config.yaml
n_layer: 8
d_model: 192
n_experts: 64
experts_per_token: 4
d_expert: 48
d_shared_expert: 0
activation: "swiglu"
moe_layers: [2, 3, 4, 5, 6, 7]
n_empty_slots: 16
router_score: "softmax"
normalize_top_k: true
routed_scale: 1.0
balance_loss: 0.000285
balance_bias: true
init_std_router: 0.0149
lr_router: 0.00325
vocab_size: 7687
norm: "rmsnorm"
norm_eps: 1e-05
tie_embeddings: true
optimizer: "cautious_adamw"
lr: 0.00211
beta1: 0.95
beta2: 0.99
grad_clip: 1.0
batch_tokens: 262144
seq_len: 512
train_tokens: 766500000
steps: 2924
dataset: "wikipedia_en"
Below are experts of layer 5 (counted from 0) of a mixture-of-experts language model. Rows are named router (the router's row for the expert), gate (a neuron's input weights, with its number), up (a neuron's input weights, with its number) and show model dimensions 0-191. Each number is 128 + 32 x the weight over its row's rms, rounded and kept within 0 to 255. Numbers have three digits each.
After each expert's rows: "mostly gets" lists some tokens that are sent to it at least half of the time; "comes after" lists some tokens at least twice as common just before its tokens as in all text. This comes from a sample of Wikipedia text that the model never trained on. Tokens count by the router's weight.

# expert 63
router:166081113172201125093152076100110094139091141131182167131140136094108108124115142156140114107186145145149175117136184082125141102159058121114120072093154129181166153147118104090053077132148104164141132130160138138134087096157150150134122150128117085122118105094194122127067150163075120145161120150140072119157116123087147148091151116157195142163117141092067127129119062111172099210114104095124138143124113105116167143139113135091144128147151118142125128140164093124201126079114127136131166087165118117147135082103144153031142202117190137121177094115157239114125104129135168149
gate0:147124103108126142136119085137130131160124109086156126094133087148200114139172113119147069072143080095145065205120068134099127104137080151115116143163124147088115149145118102204087139123110053090049092124109160153179161142179130127093124138152150164123101208113059111158179152153173113161177139115152130132129137149130148138111138151071083186152100153147113152092086119154098171098134160136144166125179140109089102083058167156085159104116093189164096126113100092116108123151116132117113076143116132148175092071139192096098088098157163109110123080175102133120129100157179109141
up0:101158184186120110123146146129112150222151061145105144135088078170164150090179084136110112142125105158053141104123155105165080142101188096147095127090128128170139113091144125093105171071074165165131144142102138174119139115095141170131183104163113125094112120145133157138104127120138100122145079077131080195098089106128162104161106140113119140136127099068102111195155147073172082136238125126117095169116131126111162157098088118175119142205139116126108096123086081056133161089087127116165154111111183126142132088080079139149125168113100114163140181144114133105137156107134114153
gate1:116131143100121113096139114115110088156094133132145153140116066191089122119099099086179114171137123200158075131119134043156136158163142104129181119159116153134156103082092136114119132115119134113132130172173164113105133146124135186127191143147131187157126137024109187141119101125181139079091092123139097109119140112142191104115106135118122169113097161087097135201152069136117145098121107071109082084104076173140101186190150121133142094065143133105156118145100158152159093166160111085186131096130168160149118138094176174144117131133142126166095220099135155142158075101098171110
up1:096132083172142131118086123136108156161140134103134109117145106112166131146110142151132134096073162136120107127118104144176193109104121174193079123133116150111115145152048194175162136169126192118081129094126125204126120108122144128128080088097066132113139102142176110130161118136095124156191145158178138123144120126111115122140145039111126140121093134197115125094128153110115169135118131147089110116193070093106172140127125138167167086173151107128123137091170074117153094140086100174174090159127171168126061164184216092110156155149084136104193076153072090136170135162132073112
mostly gets: "ا", "    ", " Clade", "Note", "и", "е"
comes after: " (", "(", "_{", "_", "^{", "/"

# expert 45
router:150130162117146076128146085079129113121139116113131121079159119129143143133147124137138180141161131151146149088149084142079113148184135137155159148130103150094083198171134141068171179087075097138087127142174111062151134135089143127110154100135131119077063091133161158104132051118135121148084116123065117106106133132170120165109122118085124081083125092143130131100151104172138153204151120145152155082073128156168137115163126105143044151155159134109140128099156089123179148100095074151167142143123123099056118085161120131090102045114147167084146120088176088156224109116190108089
gate0:163145155143154067054156118156128151196103131204168097114060137087109108136130123116171174143163133131158136139096124124103136169111141110127170125052132133118159124120170142139126118211195087131103122137175091131151131130082187159181134122134119138077131127110162103127191099091109136138106075093137152127124118118097134155111131083121176113129134135163156143104152140129086131051177139077107150120132057118116179128080118193089129097108158147108094146067159223075139181096082110146167145110073139198152100175081106086145084125145148166096109114104140122087132139140130139125
up0:126209130115146117115162095120097159155124066070075104117101173098106174123175096093168134100160132153168117070121157149092173122080135106148121051057095149096124144134132173096162108173152079123084118090152117127158152111140133134164099086084048146101088125148150121116142078104126120126091193177083128120104123113098134095103159052106172141104153159118114116107143191144108166123131173115143170068107127086144158139123158120152117134076132120073126119100121188065120139155122109170153184149149121125166167130129108124111134087088139176098159164151184088101151049084116133171
gate1:141151094093138129163125113113140149120112138086068126112127150076097154108122097163127152128203140082123136142136115127143135109154167160164105074134114106131137119100090146105151161075099145099145128130106118142051179149134063114132183144058151105130102128073213072110113108101137142079164134210125105129129088149158136123114081109089148146158118093211149076145156144170129169081102151111165120158124179094169042079096132093152119156096116162136064101183099109171154136129174087146097123118127200108140077119133143109150130160148102121184168175137177141132153128072130066104
up1:185086143124121078139124126157202120091076168055057067135099150043116151201149134162161177162123120132124136119136081114163153135143135144131128134043185119139108131157097129121138160123115092181100139089164154128121102155136086137156106149135163105171115099123105154108163103100146141128101158194172121097129029205088189191150149124135147114119136150143155139133108083144160126126206130171193162133134140105110129126118130135159132061107127091074122110139147146116074086141111169130164129159113115130121150142153120080145098168125129143168122127141137182044125122182116163126
mostly gets: " many", " among", " several", " These", " these", " whose"
comes after: ",", " and", " of", " one", " well", "s"

# expert 59
router:122139096125140145113152126089103137105106101086091120093103165118176173123120134130117166113153116101171137120151091190096138115119079116194122129082099141136081163138144122045170149127103092148105127110122098084101165097165136123140140154095154066116070117157133156133169084145118099130177118156084130097066167090207166117103164127086005126130111114153122161128167130142127147160092122156174143119112120093232137128151199113154075127102087135142099160137096124150122143119110086227099153136097135136092113105154119103135144075083127148047168119146171109162161100131123090141
gate1:119112105071105168104110133190206123158178104076085125189085128121128142125122162143122132127129146171124053114105146119177110123132177123169179119125154123113184141093142171125157113149131115102144205088174120147115113118161112137168177176146089173157129073141133142089148194108139128137160152126076064094123140088208103058133147100138158151110138105088116127179100133143124159101136110130132159104139137142120210150130117157111120108155137073094116102089084110200155123165078137067124108192146098067164157140183188171168135124169111125171163162157084151123127115112165145130
up1:126122109051118182147144104135208122097138128110102121198076148086103115167141156065138123078084137139151086110125080166053083073130156114185181093154095126143112166101138137106153111090132133126117192111160143116113117108117120126131148162139122145118130136157108163134141164132206158106167091145103099115120098162159164080086162098127139196113057111154151088128129193134137137153125150066161132156144158106162166108148096109071102150104133160095119148097074128202098119176155166109129156151092106091078130091101182118175122104093066169143076198104132114100170106114150126135
gate2:116099115150117135203093143160095108198127090163075144168138177141119078121122144136120144126067110127135163199104110139163160170106137204152140140087117105137138105105105128113139074182182139121111093146207118095157171106173189146092150121147080114136143107142107116052136132146076143112133201046094141163139138135118118103125061128120112144102134110090112164112101128128123093155114090074161102142115129119129126182143055140109133167139175116136148075093092126050163149070178073137116119113118061153147146071111101139145163141149174164120153162104136091100138154149151083172
up2:124031174076154105139138175098138144090206103127157181129199134152095104136109133092115113120072149134100142152100083145085134097121122093212172115153136103089158141142093092129149089125109140142109165101150094135122140146140122126130110135131080144101120112123051114132214102154173134107151103158123161116144116142115099109128155124100157068139196103239190070159116196125081145090164132142136149115170088116139171101150229209120085172124130130135121089148138115121092091164094135128144103095147143134080142122122147142130119099163145110144130124117113097076144127126086137101
mostly gets: " have", " been", " has", " became", " would", " had"
comes after: ",", " it", " It", " which", " was", " is"

# expert 9
router:168180126088145138109158162125145113137112118104132165106146182109069129137122078121098139098188154123133114173181113153183159150147162156115174177128170109197123066094085166166139110114105127127107117168121086112137121170110121085051152119111119169129168101111155114151111124144086139137189116131095171137118197161112158112156125149095197189186129114115077127163103135141092162125191137062135151140104155082100124098120079139115164144145095106097095155127126115135109090206109130170207141150099086118113153165136130153172157051101175160118113084127064080143149152107080075123
gate0:176169158091157135139065132119127155115107124118141114136154178156206124174073127135122137168130036124106141132112119161126082137081111130147119117128142128180106120129110167092139129138083143140112161130087090090103161145056115130116112148133170172148144104107131125137101218107131084128136148089176110145190132127174141175178161134061091089127135151177102125198065144149122131100099061136133154107099203156135125160070145159084157132143161128164109095086063116123106080134095108191153113133170129100146172168096112127123123165159215133136084171142152155122137082169070121133
up0:169189156078122101129060101057117066143133164106152123117157121142162123153116138146106091175093077115100099098074105119139106135071096093186169148117129119210108128134166091100129150101122072168104131100165102108093127158085127098124140150128119164105172159025120115115118138131156185129092146095131148148135174131173030166152181086138117094102120135205120147100130160100103159144142089127167104099127139080147106122096113161206148134175198085137112100117077124115157096112145171158185132138189163149092150175132164117142096169137142108128120129081153160121139106133110131139
gate1:095131189082172122174150081222190086205165108119152091143130064129124148161077192108148166112106123113125108135118129096133096103126072153105158076171112134142137161126131142127144151087134085106143145118114213140161121125105086139121126165153165101148148114109104119107128153203133142134115125205124109145075157111120153145063165110070086118117079141150117108059136131074092058133117116095119173126145119122135128113115098098146137168078156132157136100140133120163100118139135177127132125088119185146117075104189198140209170132109080162106140157176132077087119096125144111109
up1:161111073158206154120135053173150124174152092120131140182196077105135148115122219108150168180082156079165136124141100111140090095107148155111123071124129111089129165130108139109147170094115105100152127082074208126109143103115120143102175163077205089084087126063101188143135110179123098114124106169138155118109186162101091139134136066143133153135116110141091081129106158128119101128131202124123166137187169087138153147097115121142143135102102131141139156121111068117106098122127206153159107105190134128125091084109156126139130129096055132148125140168092099164117120115107081142
mostly gets: "|---|---|---|---", " took", " taken", " take", " —;", " Density"
comes after: "\n", " ", " 2", " 7", " 3", " 4"

# expert 20
router:140127110115105138134108132144096107085157120173133092081128136142125083167140146167126128091172126139131119163101144094186152180130130132167081137133156105141124143192091123236066081178154122121200158109168138131201101153118077131096102105081096117169141138092104080156171100126179168122127093155086084151177067139097168127139114116152003146136116173136074124132094099131165097143099100082118126151139118110071153175128090117129170131104181160155154140128110158095116100159142175103152086109122111155166135135096131118140115085155142084115049122146124128166072125154129097076
gate1:166135168084185146126122128169118137065181159146155144062186167190154169130109125181134155113145100119161133160094183163149184092086145133074148142136141126090113099133139150146153131123146073176158096214138076152130177133169098080072143192140168121122096115094092100136128095181170153093140165149158149186119141136139115112178097113144136096188112127143114157133192102126112104143090162101212130152149187124136142101152094135085140144113134092160127175132107106108138122143085124151057124110192124173122184176141151141094041122144163106126105130135079105122133095107159128122
up1:088140096081029141140130114080109114160101080131144104174073130143150134114114095065110142073155102115071165101144195116052140075101141122158119112091112080079138112120127103114077108119141234139170167129148160125187073188148115116191130165178155101151083185130148129081149119112153126132147150158106162070119113132060088148112127168178122131118118148155079161123095116121185156123165101176108196115065102144074115136126160137109137090155165108089126126114109168149104130156112110126160144159141108137097137149163072165149153132148124130164129142105116121126120099173107185164
gate2:192130131144178176179116134082152066087144146127151077127118079094089149121124140121048087100125115077112126162162154104088074127192133095143119171178078188135120186180097124154144132110107135141171130186127158091139185088132133108120102100205140127124076141121125125103138166092125157158061151153136146078115144141053110134162140126169124122095158102086156169142124134102139143147111126146079142139179085173125161145124140103138139196111122069120171130161107139110148121123172133106140161127147106151161112144148125122197094069100167140135143143139075114016126183164143142172
up2:166052100129122091169064151151138142172104130137108168137146141105116124086113083138120100136114155152142177152096110148122109040124162120087148110128171148176047173139125073093107212167106067115097082118103126091173127121113084171143161162142077119119178112148130172092122117122090137111137102201131085157129096143140141107097147134106143088160149113131173088175133094094135084107106061101121095119137165147134079109126178112128131144147092117139090093149124083158129119063118117096149083111142134133132036154095104117110108140164099111196105122118188078188120132103060074124
mostly gets: " MPC", " JPL", " commun", " FW", " ", " Apps"
comes after: " |", "|", ";", "–", " Opp", "″"

# expert 47
router:130114113123119134140088139196134160138171122198156111143125095104056157109111169148177111094140128178169171170107151084149116175084120067128048206106147125128167118112157098194048118102103150114199116095114101147153073145139112134099101177115159089116152157132084118071160119140073077133075100196101129139104069104132172161126059111127153093124141084099150065120091098137107125185142105144099118166168073168156130120106130143150117111136063091147132131118126137127152087093119075113111092136157130119174084135101135165140070144119156143132103083156166096104101150139113152147
gate2:140165110048165094128162102132137154115097057117154097086129157065088092105069098099111178102148177189125115168118123138138106083146063136166119116084153116190100132163080128121146148140149167126158094094094124101147071109206170073195164132100151065126110153126151166088142123119153161136088137132153129085161106080129172100145192156093180091156136125160117116163108134149111137103172110136185101093155098077127163157166065152125115133158121168116150115128112190128136143119096100126167161124077116108105192108108109149131088140104081165122123174098086182182155106104147116154
up2:105135131190133130159066161179143137177110046109119090144131169140128103111047137098116126148097122141109129081115178135092115167109149097116107145099156138136128125139109138097132154193071068083140195132162118133157123135152143125112116138195138141184142140141183130062106070110113114077106113129141214067114123138229140131073094101086163051132130107108168137149105127156119132123155174084173109122162054099135120087145101121182099189107110147090140087176136116090150164173094105164091119117170108102138159105137125145163163114125150153160104174164110138142131172143121093105
gate3:063126182152128120135148136113112081132153089089082148170108125171151127101142163119205095147087083114126102128153132102175166130132123116097111110109164099119177140077157138104119143095169149185133136064160055153164135128091143123083119105228158102114113145088107077079137078152121149175170109144113053129115134130100102089123161117125105132144089127092170156112140138128159175133095172109156191148174108103127088069160108127085177092097141127150099161083136114136111142159144161169123137072107221194081137164140083146131103063157145111091124093143104114159139158106075156155
up3:114144083120159151137125151153146087095148147063126104145146122129144088181124124093134154111116104133108083034129091140125171176061139137103073135148127116147089147109169133091117151201104155100152157121108149188116110173153133123152150155141076121147112075109165143202085124137099127134126094101099103164115147216148142118139125135199096090135115143168129108152088118092114107069141064150159133074119185170098137074076104118176118098157155097097105098119142122128150122137091171120145136153118149025135128154166210115174137102120081203145172150138159127186104116130088153109
mostly gets: " c", " w", " ch", " cl", " sh", " g"
comes after: "-", " the", " a", " and", " \"", " The"

# expert 33
router:145119155157107093134065142125083124106112111157149105150110143156122094162088121158112118079160135133110120101116125113127129156075075152121103110160073151147116150126091126145000083129127102174160165143127122157101112123149158156081130133093154114127162074089089136147138145147134143152152138099134094127175127117112067105108155114145054186150116125127168130156099121097113117201095140104119131154113139098068163149110119163104255133155102138173136146141156116133131144094113139107126131173134128150118142151114165150122132099148167109098100122106112078161142121098167131103
gate0:144121191138111180161116175102113174118119106109124115084157138157197102145123159083173176130119088134162119149170186118125136174127161085090071072145112122090078158150114106109158121055146104144150139144112126169081125134099141126099126110158136155134098105128067111135127113062135065152153163134131164121120116093170091099193148106097109154075155078120130139134114039133131134138146096178137115099115106148142078110095076143166148117104092119155098107052117018116138123142085158084124198139121167101104104168154109137152124143057145132114171120098101098110162132063181149085
up0:079125107087064178086130147098124117136137104120144102199165143095144152142164103165175114101166098167140229219112118159083074173117151092177141169147122120155132129149085161108162148176096134087099143103140091088085198131113116111118189109150102130116143068116132123124128125103162072138127119113092108079123097143103124149110116142142124125122109148169085107168154152134116111084183153114112090165166114124123122190128139140140068115089147168169128137146142150141171093136164102122159120185122154123140152225129097078108123156169102076140151134100048137181131172201126170118
gate1:169105116179113121155157096241115197137150082128156099149109108151185170120160104109085104137095167152114124147127153094107121164146078155096161112071132194114131174122132116178158104162164141131133081082111114125156109162160137135162167109123135111162121144141159134126144177143134130171243155162104138058122135174102137124165153165113149131154120124119176195153188112096137117126089157080157162171106168124141140126149167122092107131105160093138109106121171099145112149129090160134144052077121111169138072122159084156084089162118176177122074100136128137110120085041128137145
up1:130012076128159171165153135150166114068160126160137141106161167149193165110120120128125142069157121121136115122139163124121120149113150096131094115115118153136119134099107109150133152159106153114123182134102073146045107110108094183147142141101172195177154152122112126074110132125129095075136116142150113112149114192127149108080149155079130150156119193102126145115102088112091130152140065129104170115131167122125081073163169105113133142156122102171120197088180087135110175097070154118141128145107143185132174113107141092051146138145087174116074102074188114132125065120141098208
mostly gets: " JPL", " MPC", " Votes", " Spacewatch", " Candidate", " %"
comes after: "|", " |", "–", " (", "-", " ·"

# expert 6
router:176169102107150132138102072077109122163114106127107157111091095167130063139129127121183161144212117136150127110084127173046097130159082087126124163188111089141083130146139114158128131137092138078158140149105112165156139101157160135116059134115112099152151164109109133141084041128145129201099131127125149161129138089154105063148106095130075188109130164086189135107199149099127111183095150138107133105139191126182123146146121082086138105125070164134128090157170121141195165135105141102090144112118094152143196129124168085105089129147150091100082087117172118169191108148103155114
gate0:173185167105191122133105123121172141081136142155169104096161168126111133111196132161112127081126135069121139123181163105134168124117039190123104152152106132134117108196143120116128093107140146146125125116162157146184175119159098112153139121124178102116083136132107104117106093137154123134148130130225101116039093117112132147093111045103088160144094156103110117095121146102125131170176137138152096113143154123127153200170158089123129132105109125172072146111188178070151100115125179138141166187149103157167150108104170127200130138176101119123102110106133041113116102111205102133
up0:123107115128138120179126081161203116129159081131146149115174127143103168183149152109111148129128048110065169107193153113139121143184141135084179151104191159112128102175177191138153098196116161094071148124112134109081162097135123114110105091169135155120129180104101096203107114106127103168147116139116151113081176104168089140184134064102085126148112113121086134079110146059073160098124138128188119094169150191080133143089104153133140127084122115177113176121169193153103132098142141136188084128105124149146110140116182188145152087159100111142092098136114117107109097132165115128
gate1:097172065165132083068142108063126138078135100169085127067130162116196109089098121146106079155164071092121171107143102138159151115082127129109128105128108159137118134106131130149138125133073183123093079136169112216096157136115149110124123128202159095108123115136125111172123129141109146164146099092140153128088170202124163085124018113158140117137122101131135112147140085122105122125108157138159191137078120063125158151122107130143124219139121150134148167166183200150117122184087127109140067112105124174090110138143142140125120093107132171127103102208165144135160118107065153141
up1:085148124086157138107109126128133162159126135100118116171161140135131168175137059143156139145157150149159112128173081130132152147105081087096217149126178181127112139187144113158127115082140096131181123077110104118147122178113078139129112191134123154105106123086103140145187126107120149167126128112128119068099125142148161128047124140154106088142148096095087111117149122198094070114055086120094103118127127193129138123091159077199164078123153122117123083193121045164112163101114074176106099108192131087119182135154147103100144092100164156128181175173120077143145135123137120074
mostly gets: " per", "For", " Born", " In", "In", " For"
comes after: " at", " in", " of", " to", " for", " on"

# expert 0
router:094152126119125163121112124138129149149130135127127114166124139132139098105139178151143127141167104170154152129073104121083103103087089141164075171085181152122148050133150157201157124126125093132163167115121182127131113161152145145140172072128143089096136092188109124123176138082127093105080125174136145121150095133150128156089139079115037150147157148126144105154080100096134087085161109119085110077121089202123120144083139154158040073118079084142128098134100221143132143081123090042061147073124151089129078119143101165125111136077133095166116125115124139139051104131131086140
gate2:107145148128126117055120064117104097076106178145164123056140105132138167147137118154147142106100123113122089117204119163127116151139146118137150160114122126128124153121105114046110149078197161102131081126103143140120226115093151100063102138154133107066178123082126085157138144219120080118104149081128141105130141165143116156118130097081139153159114145101164190127128112171126196093166123146144195094081108131118190130119120139100126165170123142067131095175151129164121103104098138153085161161144094108146145126152096137112085166137133084140084050163122095190137129091126129209
up2:090145086177101078131102169156157138138040129132144090187174142120120035114142148160108112089081126153163160167099092122082120179138108159101107155149125120164176064180110126133147145126127119084134210081143237162104135098146104091182129099158143146114131189150113140135188120096111152160136120142121156144177144152083187142074158085119145124151155175098113100129088151111148102138123081133118094164156105162113102124152181134075108134166141097108187076176171158125134111158134128114140106153117132099126121148143118115068121135122200118184108107145119105181122198106150124146
gate3:125125128136079097113106158091170143173167108106057117127097114173071124115167063126153123175123139178167091118113078145125120157137071088165155052150107127153131150159105121123101178120129129168159134137081157127142087047124106083130131138075166182141185159167151108134053132175154055134168126132161133071147137081113153115140111158094129118096122100074105188142127152105115157125148116122119164117173070128121196149182148106137142188118162134109169134194115137113195089141154116131149106101161166145123136066151123167110094133112147113094158171139105194069107139101142093077
up3:130083120158090145147093132152105136193155131131137091177166155084121159098158137109232071155126110163140144122113111124148126157161095096207128117118155081135106128145160089169124173139118125146149119092135113156138087184103133097158112136028153115136127162162148146129079075114064083132099076145104143103237108106096162145110076114152160161119153097131111127101100118133109130140100128119145083123102138178104201143115110118082114172111139069175145168174114158141162078155176104111137121109153123103198090152159099180132121150100177098110152177141071121135110185141124080109
mostly gets: " N", " K", " f", " F", " H", " G"
comes after: "-", ",", ":", " the", " of", " ("

# expert 40
router:144172124134096144078126184207122121078144140122160158107095102085164113134157112080112154121215113155116149182161129091139104094123150189085153132113155131164136068088105121161114148104148125092154106149164167086155133109125143122105157165103158155104194147071051152117100098185180164098129187079114135124096117078111069111125105161121088229140143124153100123148151134138154134137133085106099122135105144123146132186140129137095162192130101124174154141127138152135088102194132120123150122168103134163106170104120127220191162108125106132106162119157055077185095103127130148120
gate0:146167171162118148145143114121136105077102128151144112191140108145062138128140163081082150125106108135109070148024163093083162133114144120131139111197111073065121059162118150160109136142156142081176153144124159102142145104114173167098101172137105108094128039120145165113124093176147086075146144099093113141137114105093143131121125119104135142167129126103123105086128072062107120133118142121201152108168126149082124152212112088132133155075069123132139122163137148162106064109107104126083180140181134065171136150137108124151121138168110167131118144117165068170174072167087098143
up0:115098128112132019145156106133169156121129135108121212114087130154120031131144135138112135134148138115143141133119131128090131142214102085124132141112102151173143115154174069171113135123125132103126163159124104137109122085162089104144016101107100112109091151166108116142109217148087129164123114152167076064127153157227148123129149140191105171088162166123117077121149125115124137136125134111098185125135128156122142074063134094132122132143179141081137127134118128101131124138158186185085135130142138097059147102152094125151177060133073154142117155108099123122104063132152117151
gate1:173126077146118128121085146096202124100137102168085082146111163057156107119137100146105058093107159152127109093157158131126157182103096155130095105127145131122175138080103102174107181146056170101162152111069148176145176109093110133130169114149134149137123152101114161171108122126187100141127120163091150066151147174109125046150193104093138083147103135152080130166131108109082140109123140101182154125123132168092160152170147123110176089093137113170132050068109091149175159156151179119126117078152120106099127128126148144116078072104139123081167102133117232114098152130154151119
up1:150073119123159190071063139140106105138133131137131093116127178131147130132128171098094094113145145107165094146118154097091138193103107173115133087114147062113161149098128146169134131135094140078152200142135165110135116104070167118146065149136101162130112157124072121167158137109203086140087132147049153085109126122134084126124121137139056088130115131154151111165147133087055107150198136112135157138120101125125163139170130152131133115095113178184171099098123117141138115160178124069122127133115126081152088154097231130026105091105098137104168125135112181106081136195127130093
mostly gets: "\n", "====", "===", "==", "\n\n", " ===="
comes after: " |", ".", "\n", ")", ").", " ="

# expert 24
router:112115130126097144094123157104150100107150130158137128095157091106169071178172201088116185092101099160162140100144134149096113121165115100169082168130105159099154205177095108095126132109084112104143166121161130122106144196147146084089059086113097163158119058146026119113121132093131161094132137107134127144083111123094063114165157138063101107125182202104110085172094137120088095129145100107155157181131149131127133175114109167080136095142145112190182107128169147129116175081171138125141129132140091124132131149156150161113116095100127116073143122066153116115037130111142082094
gate3:156137124152135199171102130130099112113168147141115112148114137138088118128113089124124093187154097117136107145154149127189150160136076184132100125168106128170139128113079103138119135131107097108178158099159137098086045083071104108137133133107154167164108147076118120134127146140112112158118126162221143099124144087166140178155158123120115157165138140129048154108173104118086177118080079104123121153193117087107122108154134139052179159168163105135127166136116125219130052188112194167104156058127100211111156116094173129121132140105160116139121130163165127129090108126099199151
up3:129159129109097098083153148130116154141133169120109149135122112131095123145156130102136133144147157141128097173089040115180093091130121123128172150087124125160138103100156148172116109123142131101100088112121104193191150083146093121144205152124147082082130123117112122137144075063159071109135084122143193178182171126169149101068159106146076110126114100141137134140127197118137081093064122075106124101083066106141073140075180107104153090105101148105129087105125122057124125134077068172160127106122141124097188147182061115149147148133160127177063120091085108151122171179093118166
gate4:114100183144195182121061121183142138180110170095165111104157119118116156158090152131146136128154138168124066117158089108130103126163069148141217168168090116163145131126169070155122079167161119094090122103118128121162111155113133183135178227062111100056130091124134125123149130120070170131069131127080084102168172090121109122078180084112113172107140092125100154108129104153112113099113115156100133137162113169104128118199104109098127129111127150115095099148129115126136159145121117124159122135096074079121122108101128138122126131113126108090023097150142082135090149058105179084
up4:127142110125126119110203097070099091136153128147100101097017152146077119085129116107080106137125130076122118127100151153137169151168118083099081127101129117116132090119118192126101124130054171116121154189124098162186172087087111137102102102162130101164140170113083158117101153118150060121190124094151185177118130155185148102173118180140070116120114139118162141133151136129110155106122136085166149114163107102162135152167145175130165150087108147180167206090139128100129042141131116191130116070158134207092128156179102129170133168145154155155119100133075123115130097127126133160
mostly gets: " second", " three", " four", " one", " two", " six"
comes after: " |", ";", ":", " the", " a", " ("

# expert 49
router:143112139149174158170118125160125123143120126154127139194136144135108121090117141175140132157157104083133190127117111111124111116109122121167105133051163144110168046175139135192172088146132088111126175066123174137158081137141169147136165054172129101074145130135032095115139132123117101152074132160129142102117147151108102159110113083108045131114167143132126116107094164072119120122189179126137121122139145088179129137149116088099077086095068131131104110179109209170118141092110145051109094056112146123163092130116138205109133179088157121127101118070108149104119096142137106171
gate2:132165199124172082140131103126109138150159134164176137095135107154144128165169149140144126094098145190109161178193127107173089174135113114107050139177095131163097140154136096096133094087201080170224154152121128189112057072156137152131133168061140133155133098117117098112103164174162094111132138160118091119131145058106060140142112122143119161137159142147149138188117075095116131203172057190122106171136128104117143125128104144089115180153171130114134114147140109112168080083090179137148138166139130138114111110136109167109149177135158106090108171126171118136065125128114163121
up2:124174100147134100143135083106090042161100146109230138155158174187167119153188165105128128082154113128077131105178175108113160048111110112119142140087124160099134091173148095188160114142141122049137120103160146195107116135138152162139148127184068132132107134081120133107127106114136081108137146088132151131126181088174117125145088128134126156160138142186121102121174128140108166121061151064147149062147127143133141175121115168127117133097055121126138047166105142147132146146137174137087106107064081184097102111129151113129126129124090120136122165177081125200167148153118114144
gate3:180120167108142122163157172109189166167148131098172101166166080150095062148164096144129110184157151116163161155101174072104139140123105156109132107124116150143118122168156072129153132192134092144175141128043136225104083133198121121104152156085180133185100088118168166132125174129109131164151113140075164184112111148115074109118139134163126181205127135103127131211116157087103096067121094158083102149129201086128122077138120130120148091120155155099161160085142120120194144101114169118144130112139176099133097088168126139158105156143124149137157144095141122093117115169125152131
up3:150111111134156104167113094154103100146165125150100115125152104157176130200127149135069185144067143067110140063108153154098111090114136127079084100150171152075106174127119123146125117174087158093146079180125126161181114152078171090144141075167146164103067112160164129082179164089091113181152090122138144196130143129135104110139112114134152159164122093175133096106130098107149090115100185111114093084097117174154156085167156111158120058150128101163151101181131130111153185168133153120165131138154118140106099170137112133199149081121128146138181120111143114021162135108063107104
mostly gets: " F", " D", " M", "M", " N", " f"
comes after: " (", " \"", "\n", "-", "===", "=="

# expert 21
router:116203089121104114081125120143146100136129080131146176120162132172131092078115117100148133146135120149093175150132177083117071124120145145082204124095126121110150083108152160138087194084163097143120199138133171088132092142090135148084143146091165160115157137105018176126097148117131142102160103111149121169110081083091124147126098152123041163130156146107090078162111097161106089136114160080102102123057125102159060165122112136058134155122095093185076175120136162198158142128111085118102144096113099101110175158111075155171171116088136152133094136157115100135094126145132130142
gate0:106100128039094119107092141142169168173135110146070101110148092130108129127138114097155121143141078064136148053112124101079150164167128208116133155129128120114179130112102101132122180129113190182104144138162144136126176105155139099044100144121165094105112114114128138109039091086138117147135133101147062133140140178078036138091121133141120069161111134135134123080123087130150139114122137133139100067136129102163138110059106157117110137110116154090113147124089068113065076064154146099056166166108131065222143142132100092132130104139153165120144145140135101137149114080110128134
up0:131110180110126141079155112077165168130161146122109118150113147139098126209160164159111164087138144139126144081166087119118074105091151048135116096097149123120113152125111137173128130136135129182129126153136146137180104199125150150102083116178136145107108109178201176183180129101091123074171124184165122095139127117099162076134121152026139103104168160113184180152097191100138122103096149113068162168083115126071154146137109078117149101108101216118112130152077140104120151138102152079157100150167111107130185124146107154090157128130128108094177129108187087152162139142084111135
gate1:123112142108137151191091074155094140075114074076123119175147155135167141131125158178074181108104172114089148116079135101149127180120044110146082126141092159139069135162189114149112147177096144114152122179120084138158179145141133127141123111174185130066088095132143146115174141113130169109087082180117157075116176107150065091107102107141089079188147112140159122108129139089153118093098132118072077097124089100120117122076145095141135116135142113116135123139174117188109030169162076109166103091119080149146135144127167105138153116138095130101096159131114122093164125215092141116
up1:155165054077147138154056151123181121150128133099135102155111087146120168138109105058144135171152158089073107124134219126072114180140087235140134135094135126159123152167158140140112160175152184163114130144129091136109112119116108109146087115174092085095131090085159126116093152153069137087063133154107151156117147093122102111063173154129143098111141128157120110078098097134114108173141163112152127107154175137142160112154115075202136127114167058072142092117105123153130137082117099154105115110083107131100153093119203118119126184084115208126127136137145130120065127087146137152
mostly gets: "\n", " (", " Starring", "_{", " \"", " (\""
comes after: "\n", "==", ".", ")", " ==", "==="